Below are experts of layer 5 (counted from 0) of a mixture-of-experts language model. Rows are named gate (a neuron's input weights, with its number), up (a neuron's input weights, with its number) and show model dimensions 0-191. Each number is 500 + 40 x the weight over its row's rms, rounded and kept within 0 to 999. Numbers have three digits each.
Before each expert's rows: "mostly gets" lists some tokens that are sent to it at least half of the time. This comes from a sample of Wikipedia text that the model never trained on.

# expert 18
mostly gets: " April", "   ", " February", " October", " June", " July"
gate0:434517536478536527530415483527562451556544475523443518465515516476534425449543505537507566569509415484548491465442497448534519471489528484465444562498436470487559476550409548556507535560499530498464540505558528510516521484563533497503431535468487508412525519489519571419532517543520535541462462506526466525513519507476494454544518522496465487510538495538424502436451444462486486529498536461485465493565512539504582473565505585458471565484506436492473454514498552502519453513461559484497494462423517557461520513469417559459524467573485522438495473567555442487540487504509487542
up0:516480469554496474472520425522357517469423502480512451468453506528461520543492460451516509446559576505461490473527509542501438543502441503569527473525504590542468487456578519486473484506516511441500444543448468533529497446456559497517547469555481417541491497455519471496490544447532487466491510448514506541535415477519481509438510449507512519491478480473598467501497572487583501541507457467548504416489518445394478490457540504510567457543464568484490557519516435551435497475495438497484517506567452524539492521510522460513482493428495508605454493478492497501494489520513515439

# expert 7
mostly gets: " University", " League", " school", " Cup", " season", " War"
gate0:433474496439490487521536416455482535442527514580549501477494519563474503520548586509486527495531500542508500539421443430462511514528465494439505464507466501569497468448474521506467460510465509504524518557482502527463526488413483471440557502583546522492475497543506562410468488495594530521472494516516646514415496441570504483458461540472525508495510541485502512469445450616545491505477461462526467499471560513386483462464517548526519493549464495504468517481553520460546478494522530500451509527505504531532460472524470526576546448529518508522554548459489549438503527470434500479
up0:490412529426570488526420510523517505506458507482463566549560532524558527524473474478447561531518497499523549607488527495515491577540502629503556538479539511499540486542499492453431562506524476476484478547498499512484528537445479479521474534460470527533567491491458505482454434512463544505430488477489486460467527477522508578506503516462430438504515555522459572548514477495421503506498513514483509461428520501541538523543470540509559589470546545412474472539517600548517502555529478422557517515495503467496443471523464502537507495479429444457493482512507580507487471489500413443

# expert 26
mostly gets: "er", "el", "al", "is", "ic", "ur"
gate0:455524489458469500424522504550515514462484509474405476492489471512552495472533478546460510445525549477511493528454465523497452434510514470469470499505475422594522546532522512548510481467515491485521513475487526475488540420574530422522469538462542518455468455441437550505470591521514484466554508501459581565452540592497497488480550499532489526519501555590469559546554529489586467487538533503461521485517547492432489534472507497468471555490461472486489529485508431530447457524496486506473524416506541550538475483582533515414498461502512468472422452512452413488570565455507450577
up0:477561457494552464494528495463518488491545556465480455484489556524487522498521494450428563520501492501485537478474472606587429500537576485594518504526502444447404481528480577463484480516564500511438545482545429579486481548503514450568554572434532459432500528451510503555533494446447496472441510511519468496485429535461469547514480477541467484476476496427459455505525484576431502479521463578517476506548486559582562598459517481545506457480525485504473411476529508489462501498505492512529506448507429477489504450514500507522527527540493495540486455509480512531514491535435575457

# expert 10
mostly gets: " the", " a", " The", " his", "The", " an"
gate0:469550550570529453428456477555540579427543550502452586483540393537477520477366454478407498562527470551457514515514566499487488463495470476471530497524494439511514481538475491574566514549502458552488466503491508482480526456473472482553509520469478576551485544467491508521491442469515548533533506504450492483456517496529469513460532473530464427517528436532520599519551492507519527517461540521458520545512482591480447490532506479518468485523502418447419496537468492501547474446545522472502516480438468504542512476565579494521466496461520530465560467512578492509517492458534452447
up0:459500503408445538449453539518457486478560545501567497541400512457469500472449435495455563509554526556504502455523545483514526496459532427391489444536505485500535446474494486466535465542500511447450461459426492446554476502477524483587469507508472519471450470464586542579467495482542422483514448485439534542514462528521478551538546458504509557468521461524449505514513487462469498563476484480441531584574498473496466522527525516509545498555463467489486499525510401445479479513518591509508472546502498495568415487487490480529460519479518526485439474517481471516576481465443520418

# expert 8
mostly gets: " was", " is", " also", " has", " are", " be"
gate0:431452438490515518482453456523417527517485499558520559533483488499536487535492490570514529520416426454478535467493625540480479504485518516499447482358568505419514521506510459424501500510543566543438483459502516478511444557465562528495521483475545477499572558494602540500491524519538501527482472537465510528485555526471476460468540522533483467528532529514453504576439450450490559548542506448561522470498498543493495523447528487480548545448538492562552521434477573532487497534521534497453487429459418519478470491486498495498444532514505511544529513508409515476500541499542525560
up0:470435526560519548556570506501475478488449476565501492527415475472479530402493538468455521562483537591542548620488495489489498493512532502494472487523484503448469473506533509524499450460454357526533463436473574523474549572501533548452522471390518484519538435543497576501517539447510496508485477509523520503456502452537538493493509457455528487525504456435541482450487559502509508421484481450479515483441493478495500468532511516507466445485522556496428482468501499458567511505505498495580512559462543476487518479508490486534454506528506541472558568489516374475514450511436532448

# expert 6
mostly gets: ":", "'", "′", "',", "):", " of"
gate0:468456569535590460519499495490563499517464543524494532435450528511544518510444468460504509551510511527500507497442465495443455483462525515389546466503480557368528553438495486489491470457538505500552457497514465551425461562508555549565456476508554588404440479554468517422478473480512540556525472536519486549545550559482497487462551592502495453509495475490554465490531518473504503518454490476511545492536451472494454483519498458475526424445507487490436554538493476458584468479443536500562536502512452530508549515443542545493509493501537537463427494434509484527491496493493426455
up0:544481521517497471489540433516449559544506494445487456505514477541482549485506485487525545495517466525517499448487498488486473492505497615490571514508490527470524518513588466542499545601472510470480517480514480550521502501455464528526507538427516522533498544383534467547529473437477523526496514545486435506427496501515523547480476476518569467480498492546521524504448484504549502465522478534511544553587479517485514464515517448536461516515506413509468490561421439483504481496477522509484471570416442503356408526455544495426526454570510436534442541504506603508548535462498442443

# expert 31
mostly gets: " (", "\n", "|", " \"", "==", "==="
gate0:572529518500498521440576399528479495481515492540425482517493509534520488526493478510463546489511572527479461526514543418518614588462426494502478457479406534506399532517513496476575429495464542534408475452480578514461528533538458596562488515555542506504492517535471495479554502440487524495441552559537423488492507481541508470510479557462556477541486433508415447478539529480565495507521521472602475539462504551502525516513516553458470472485503524488458458514438501466488478500472522505480448483508519536465488556486476458512486453528533454477512461513544547487476464512569558477
up0:528487512483535463487503521465501596434508438399548419512415595543562552459477565565473471492504499444555481495498458464404546523513441513488513533468513496450495528525541486524517499496512556413513425438484448551548449468543511547511500505464498435580526501592539516499485514524495492508455455461494506474500461499492473510545531488553452486588529548528518468447481436500551528503486459504496498442462522524456541494485495476476556556476495442502507469525552554537488567462490485438559526510554529493521507432469550540467500487483563483471503583567515530552544500465540451558

# expert 13
mostly gets: " own", " same", " year", " day", " York", " father"
gate0:440497567544453509544489490507468494464448602508450496490527495480536579513511573543487506519495428478498543489466546541513505514570500447488512548516509465480533513480469517501468482450481515449503505535431465495378500446522512471495525525453590471495488504436429527530528444486482454579470479531522448470560526542461452606509457476431488457523478472479538518527432467449539500472522536504466448519501504567494570475598507468509513540566502543499457477520463554523497485490522495531494415485537504457438457431502466587566512555546540522535581463514499444586486506482520501464
up0:496588532480475601515518381518511515545524496521511485458410527498440507504499545524460540515529479493547566545511494553536488517523505499477400535560532572560490509490475461545565560457564510451455575510454462498461505472489501489538533499568454442513488486513465534543529560563475474451490588557510483519520514494451524462453471488459500498475482466508542505523490518469442482490489509519548482488527480459480434541524460534521492571490494507496493504553448487531495524517528632515526451546471443524533471444464494485445557458485524511595572422534421468538491559525526441496

# expert 25
mostly gets: " −", " +", "born", " ?", " ±", " —"
gate0:486521555491533484473511465443577418496511459488502481535417456441528534485518526582482492507544464554492544491582481470492480448537511462487489555533578458520479496518517513466453552480460568456483565433404521497522492457501449472457539523465503558491466483536496520523504494552537405590541433520563472493474480487492511516496502507493485614468443478424431498510430456515453438488459546491524524459594557498494453460519488611533498568490528513534435535502512494475506493494497557500577513475528537533530426518478527499507524481548554470527573507482476475479540552554479518499
up0:573541457492474540529526485568456598506503539458465561484578516520519434545487485476553483538442531476496502496473539543467532582437562529513504422472451507519483541506507530516487497518542485485528455533526507474508490474507579558543420470519513501443589534446470526566512520485461572471396582490498535454473516533481444490500486470531547502471496521509512507516563483526544528486601463454411452489444485499545510577510479461467504436431439507484519514456461547537491481569478450455506555530520437456448513484467490529498503452507491498432429584511533538522469485441522507491

# expert 23
mostly gets: " John", " David", " William", " Thomas", " Michael", " James"
gate0:444479582521475499469414418559510451501507522465478600479558483497542504562526502486486490525475457526471526529545517441506456520518588488508483562527520494506551512504557485484460555462454482536442511402490547447502447458504518431431473465514504524519474482484500451479442516522505584539509449537500460447484489494540428544530432530462506488377485511458612511511432488517530485542557519542563551505507515514449534469515549530529549447567488493458491487480491477537551493478557467525507506491392466505543490438472561485499498558474494452489484593476508463487487504550557526503
up0:506477512515534508557422548443500497524490550538513502512514464504478493440512527516576499511541541426523513486431490520488490534531460531473577494516495479503517442552505503457503516512478525460568501538561437485467474498511497440533552480511523497508462464473472435519517433437456619472481567482580485451531468482532515495463538470522491440541554511547528518536462516552466588493562538469516510546473509471489517483530492553435537468452560529541468503461564505557501460541555524468456522596474471505495460482388536514565502519478504460436477415551462485491492535406582503403

# expert 21
mostly gets: "us", "o", "y", "el", "os", "u"
gate0:518472485485493486510485565504393535418472499475567527563489471494534515474527444502555480521405475521435536519569465466502449520521504506411414533523520529440443551465463439478540498522493491513528550542536556489489444501513506525498499453481495548496442496477576506476489500470557410513519422524485499529462534482533507549489567450452456501531497508469518571488515494519512430459506619453497478450516537545480560542511499463483417494535511539450553479433539478559533486525572561460570544447511449515497476512464519573470507561432524500517565511505477464522557526455488459479
up0:432475507421434563524437490455488510476478514525430470462546418517490439520475491471464472441480522450452483516446500450502474375447499501466545503427455519547520499491533514509504463533478495469489560525462476488500520458551494484430576534490535489540510499494504559493556544492489501491475541472424501548592479542472514508466465570566440522487525573467446564452547464536451532488516471514489460567555521475555479521405557509404511553490540488569504490531491512525456498534515541497480515511496455449487448428507505432527562498609538488485456511555520456470459519530498508464

# expert 28
mostly gets: " Best", " Award", " Records", " Arts", " You", " Racing"
gate0:500494479521564507585512476547478443450402534496581477502502474515458563493482505457537469526482453425535430464474552497473506527506519462504490465494573501547524481501545546470520492551508523540472527469426475494429538487469467543447503515554510568505483472553518507482455530482478503458529471546482519469457514513507539470521523454517608593407520514547452565541474592419503496518487572501510485509467441607524459489480513478459428514521496484515501446443493482514547559455406531496489488490521527396529450491475452533545542497503494445479474518513489586485441528562510529461
up0:489456480478540493406441462510529541479516490547464544467523522459536453522487464479453471572547471579452536540542472525536486478510495523411537558483493531539490569513545443502506454537496479423515499560491544491471529451436526476517521435453483432450550531437450485529531519518525513519526500499435445558499506526446447522485475522483479498601513471497492467444498480547446502476447479480489532492503473495471533476541503523431596578437467479505529530541442466507501463482567472473541488491428498531479546573454525501510453496381486472581530473541563518507569493438492459585

# expert 11
mostly gets: " in", " of", " to", " for", " on", " at"
gate0:462498514484553589460479503435554600489526525427483503543528528564466523470540542399468558453480533526387433513481517461477473566512503503441524513507448471392546491502496516498484468503549514445478482507511447541485513480547482487492559541533485514455459492521512496451509509469509457491498519541554393464452439558503427536543428455446533427506519510515494488534467435492502491481517499444525454469397459529447491475531514500540551456545489483503422486480449507485458508484472450597510525556492546539491482494472494508531514533552429567538464466552455466514468506507451538484
up0:526458502439561534442481475465581423433549512511512455489579539482505482463466555478445427499497475508468510510523529401446516544557477488522527515533545448454557546444527506491547511593476451489499492530531444508493499495491438520558494504484471499493513507460537518516550526465508497488524477586555493515587466466526505498564478444429475480487479556444526501469502487446518457553520479467446469485543468534549405506540489551521476517520560520469481505555409467498527526420442487554467492533522544487454452506512512564510449450568572510542420528509493478482429482459514427432

# expert 19
mostly gets: ".", ").", "\".", ".\"", "};", "_{"
gate0:533527503488562530498501472525419519502478484458455475522427519507439434472533514514435417468517492534424487486539485544494512553508542516457553584579501481469479523495519499485458468492510520495505524460446457463569508545522446429502462534355445489451522539477533566454402495539511474475459443446560408486496545458568565532490564456592496545469506448496490527497390486537521472536513538520499445489492523480506499457539532544467491496478488536482497420450526499506518488523511466446516573482490476520474545516497492532491476553473493540454490473476463446588515495533431528534
up0:490545573507418521576504526504608489511536505553477477453438495490552496430493499514542598454468520513539502514536489419471538495485513479534390442426517520523606475464506485501500504466485526496522453497482512594508453432547478552493500524510533499506531524528475516494514500491521552488503560619463503562486519467503450481417470500522556460480522510547470519509504507486484581481506520520452504549508499511488499478495419486529548464576513502505550488537448485467504476472511606565459418556479531448530461562482432480466526490479512523543494559403492542521556520499451475503

# expert 16
mostly gets: " been", " this", " have", " be", " where", " following"
gate0:504466435504503497461513508477559565524456605529512551597500491507508474489499500509515555556501474422411494528553477512515496575483509525525455497403463566514556472523536415597550526505615516527518418475533527500530519538507484446428512510498474489536479504506492414464478516514485482480504551530444457574524491532482449497472530488471495519484488496485453561577481457457568492529502495598457555476477517475487476468539538528458459519479578495507421506461592481455524480551521541520516474473454493560500461488481559492476525508458463469515529458431428469530533551521497456501
up0:568453501510452522451478523495530490531532521421496534491484471453595516533496518467485534489570527431446504538461468491512534507446493534550557471445445515538464587562491526504453510470447474500474405528531486486431563477570470491458489517482474505490498496437550457554494505503491497507444559463498576455568503555481538473528477510533503478488538458511528501451468490496501424459445560473528563449592487460503412479555568484494488488495526623506571530516578488547470417491440475503571440476504545572483556470492462510502517490485490539490471523466514484554533464453453452502

# expert 27
mostly gets: " two", " second", " three", " one", " four", " third"
gate0:512505524555559496474541494558519619561543493524485438488555532551520507522440499454442465546523511521531447511544492547519467515405504432500476555435499522501495550484521506471491484518510535463509475476583487452553449502544465447529405476527561536538545547502456449543506522557507538546600410540521470478459494544527442632566532460467560437525453507587506508528545542491508488481505486503568513506470510510525573477466504444510557474548511470504516488476520458509466489452504491472514524484498506545596511569489471538500471509533498499458542486504448479425521542515544454482
up0:489488495433587432490488517549429531568524454517568550445501461552487455468551472542505529466531561533559561457499521508524508429430515474504524526479521569494455534505483489502486427465518491469468472402511507502492521439451477571552520434545491469488471535513547451516474552470542468472538455537506533537450461481520528423530473497468531557495501486511468492505535524409392456482542507494520450524473477576447506543503462564560477534434513544481453491530511461490520454453516459503497478486575532497475448501500401538552514546494544525583588503437473479467532498541459461505

# expert 17
mostly gets: "The", " he", " He", " they", " she", " The"
gate0:433470533528474446494559518468497507518549495529487524503455430521450477417490524470482480494492435485456437499456556521428516429517461553500514484509544537461461502534458564514502481490522471480527589437457448441549508560510472453536473500396459495481484499534492538538445556444548527509580601424503533560471525456453475430495551506508469508486534514564456496401533477529496539506508518499579477456547556531456526489431503430517498494495478591549447512512523474443514535404471527581539529486511490488522518496528432507536532509485541483495504437481484473481498513439525438460
up0:476440485567446449567491459500465507515502473598522537549463498513489559556532490537440475522464469460492487483510577530437535430545491600494486507543471450507508441474442528529515462458486513522503481466507466437474507500505551444494488468460488527514475461364520480453505489463551488418460503470442467413535465489462448463445493555435490500462560458504441464502507505514473490485480520503517484503492493533523524496496541499470474513480501502571413449473537477535618573445476454540551511535494501483528515478431484543463539605579522486502464440474489515485450495515476508405

# expert 24
mostly gets: " Total", " JPL", " information", "Personal", " Genus", " MPC"
gate0:536471462564472485489486449521505489565476494495525523505477450514425471477552475511506529513522554506529505491561516455576539518455521535489519500497486493618503496460522484501543540555542513523425459590532519546535530536457516544525530526436384463456517541516498406477495605462502521460550487530494451456550470472560431560515514552498429503546511585479517427473502457433472520546500452493568579502479520496514566468450489504503540588511528449470443481484469554567529540499468508547455549455520509501502468537573496493528514554482446473509561523503438451450497482496485462542
up0:467420491558439544491473571508488499508499491469538431434505493535549515496494590466532500543470528469502547461488553496506527508469519533491487502493439556501522493470508469533432548487478464531434531471436513446488511484432494425490485478458459546542465551473536499428498471484503477451535542527462521522497466588563420513496512434502476438477514546456445427515514471497428536520494447529484475488428467578548514522477558462515536465528524513459515483559431459592503532544551511508460473582415508539465557523528568508512575553506558547510490524492503451461408572483461489536

# expert 20
mostly gets: "9", "2", "8", "1", "0", "7"
gate0:531551459516468568438446562564484471501484506506445471556501518444474489496553442536512538482497484503494505489487418468480477502486537524498437459546515478496532544534475543567525566418489522406460564486506540548520529522485566423502541452450526499541506494446472479492444488526466536517526536457482487467487505515598496483512492484536523474464567454497495525539494449513467470494431492537538542486486492536514547588469533459468556573535472466432466502432425577543527494449489577474436517506462518427452505571475499475457528523508380522428558473500548528525558434527517508506
up0:498471443473506462513503522480477500489438540533437531495482474520479528532518488495513493493425490469434468490565513493540511567527524511429486475450518512483527474541516561541494526542457495530514504529453574528492424502518500499418493515410508535566480470463532454492474473512474479550518480487532484502471508475536594503479513556509529450429540455538477544557419490518545419424441501463501484494539471522520479530494532412476520617456550509512471480484499473533483472482491624463438435500453546460440585577507504496504417512477416550404488479518508523586446535503515521479

# expert 1
mostly gets: " century", " LV", "present", " million", "″", "7"
gate0:480450516487529476487504517527528491538505434512476512495503524530459455445516594479530518563504485519505495481401488485465520456458453466482450524482505470503492489482532470498518456476485455556531418602422434460511580524529533452474497525464521472469496514479560492464576467428519520558482503521521566539589512530516545472455506556474566498503558487526534538492498482569461510517474479542449494549493487533409464559519515582484483495518457510522397387516527520513470501497397498421472560431498502515558457506456564457560555476493453516429514475461506490490548557545507528485
up0:546513564602479476449519481528496463558437452530476470478499504580519450444482539475486517536483500509514479509475494522512585512506499447439439530425566448508434524472486456500495504429440449485529476530419431486529540511505531388489458484467472522475465555490507453461523456450522428529454455509527622498525465466498515502499488485474553547449552483521493580526498423577594493533494533456486515482484496496512447534466486591436529536544538594542471531534504494495511475548430446416516535478462510539545471487505511524565523484512523524545506497455466475498533496531475515493

# expert 29
mostly gets: "|", "=", " Preceded", "   ", " Coordinates", " Website"
gate0:473531459406483453433532467460491510504536551516564537513491591460531526587528500475490526506557430490491457489485486480481508486497480564499500490538439572513499525528593535476436526553483506556552501549498490479526488504469429506587496495531457462469492501501489439501470620443519437478506503574538472495518494452463400455515543595544428460519502446527461552526516531484472449427465566485529491507529448476474537435544527558517482520456555503508530496454515489547490523453527541488482482466386537488528530424468461536531557515557507476493525582480556501507490485498516495511
up0:492563536484504501469476517560517436531511465465502505553499493558464515479481508473493524554473543482512594518564477506538546510472544444591546482466492421519516448443503476493499524431525507459483521498477478504445537526521597473469590475471499530535443538482455520484523427517509554454530488435461507557486571479481585490525462450528542459523463551447470467449504469468471590578555443514470585471432539391547475541475508403465539480485468482517481468500471498542509420514492481520550471451591486531458492522462484485512491452427482477538474516487455526522528531500439527533

# expert 9
mostly gets: " time", " season", " film", " year", " area", " life"
gate0:434525552465520561527517455513471544526518456505459497535500447471429545538520499483457522512524493510539493572560546446552441534551498490430483482534532503508499506452544560554553553478483502520474473531468436465460493501534480525438409527445495528492522519525492553541502547536537606504508487488517529491505557532569427509528521438556468442535531543494567471475520617593512481434509485485481507475468447421451533531542518507469472489458515527505528491541518483601522551482494503533491440460481425440550460458441509571517484539532469482518519433513522482371503517505478495510
up0:522509551516450542475425527480460565491458532512517529541523552571476527490445515507438514489479496519465486584512372489507556509434537519519505539446492549555473535514499519519487467474436487575490473474484484474507595501515472547446408512468547510461469491579458456553535519492587451516484500453514504480480511520434511595461436459509543446485495488525484498418525477434562523511593537463462520534416503441458493539565492510502464510501464494525447505511567451505525478457538518474558512519488545579514589526491487476538492500531515529483455483519613436486502527526505496476

# expert 4
mostly gets: " and", " that", " which", " but", " who", "),"
gate0:460483506445508510536513440436513511466468463510527496510468483498560463481417475508461502453455493561488503449470515468555448500529479551515481470455603448493544471485546477529548510553577481531499504464545564481490467493499552430492502526432522475461538456530476475472489503504470508512538518498497528484479574572541503494485483457533443426465497464486524520538529520481439496513573493488565354459526470526497451474536566584545483526515465442529485449474531488517508588496456464478407531423499484561451560570496500495455410532501522532525545478537425454409542494515530469488
up0:500504476456536514537539550441519481474481434520464504499470519430535449462446553487619555473528508552586531474480500478498431455477459529517535537569501461531513480549544485472495524545514463519479519527558547525486493477494504494481470456479544521461537471530489471468520462457528550540439553515563547491469541567479461532498527418482442368492514515493536520545541518502437468515491572463563416499533474541509445481511527490470562487478400468557484452531529546606557533468492505488452458479468434478488508506504542426488458494443514465547514478515414445473508491551491548544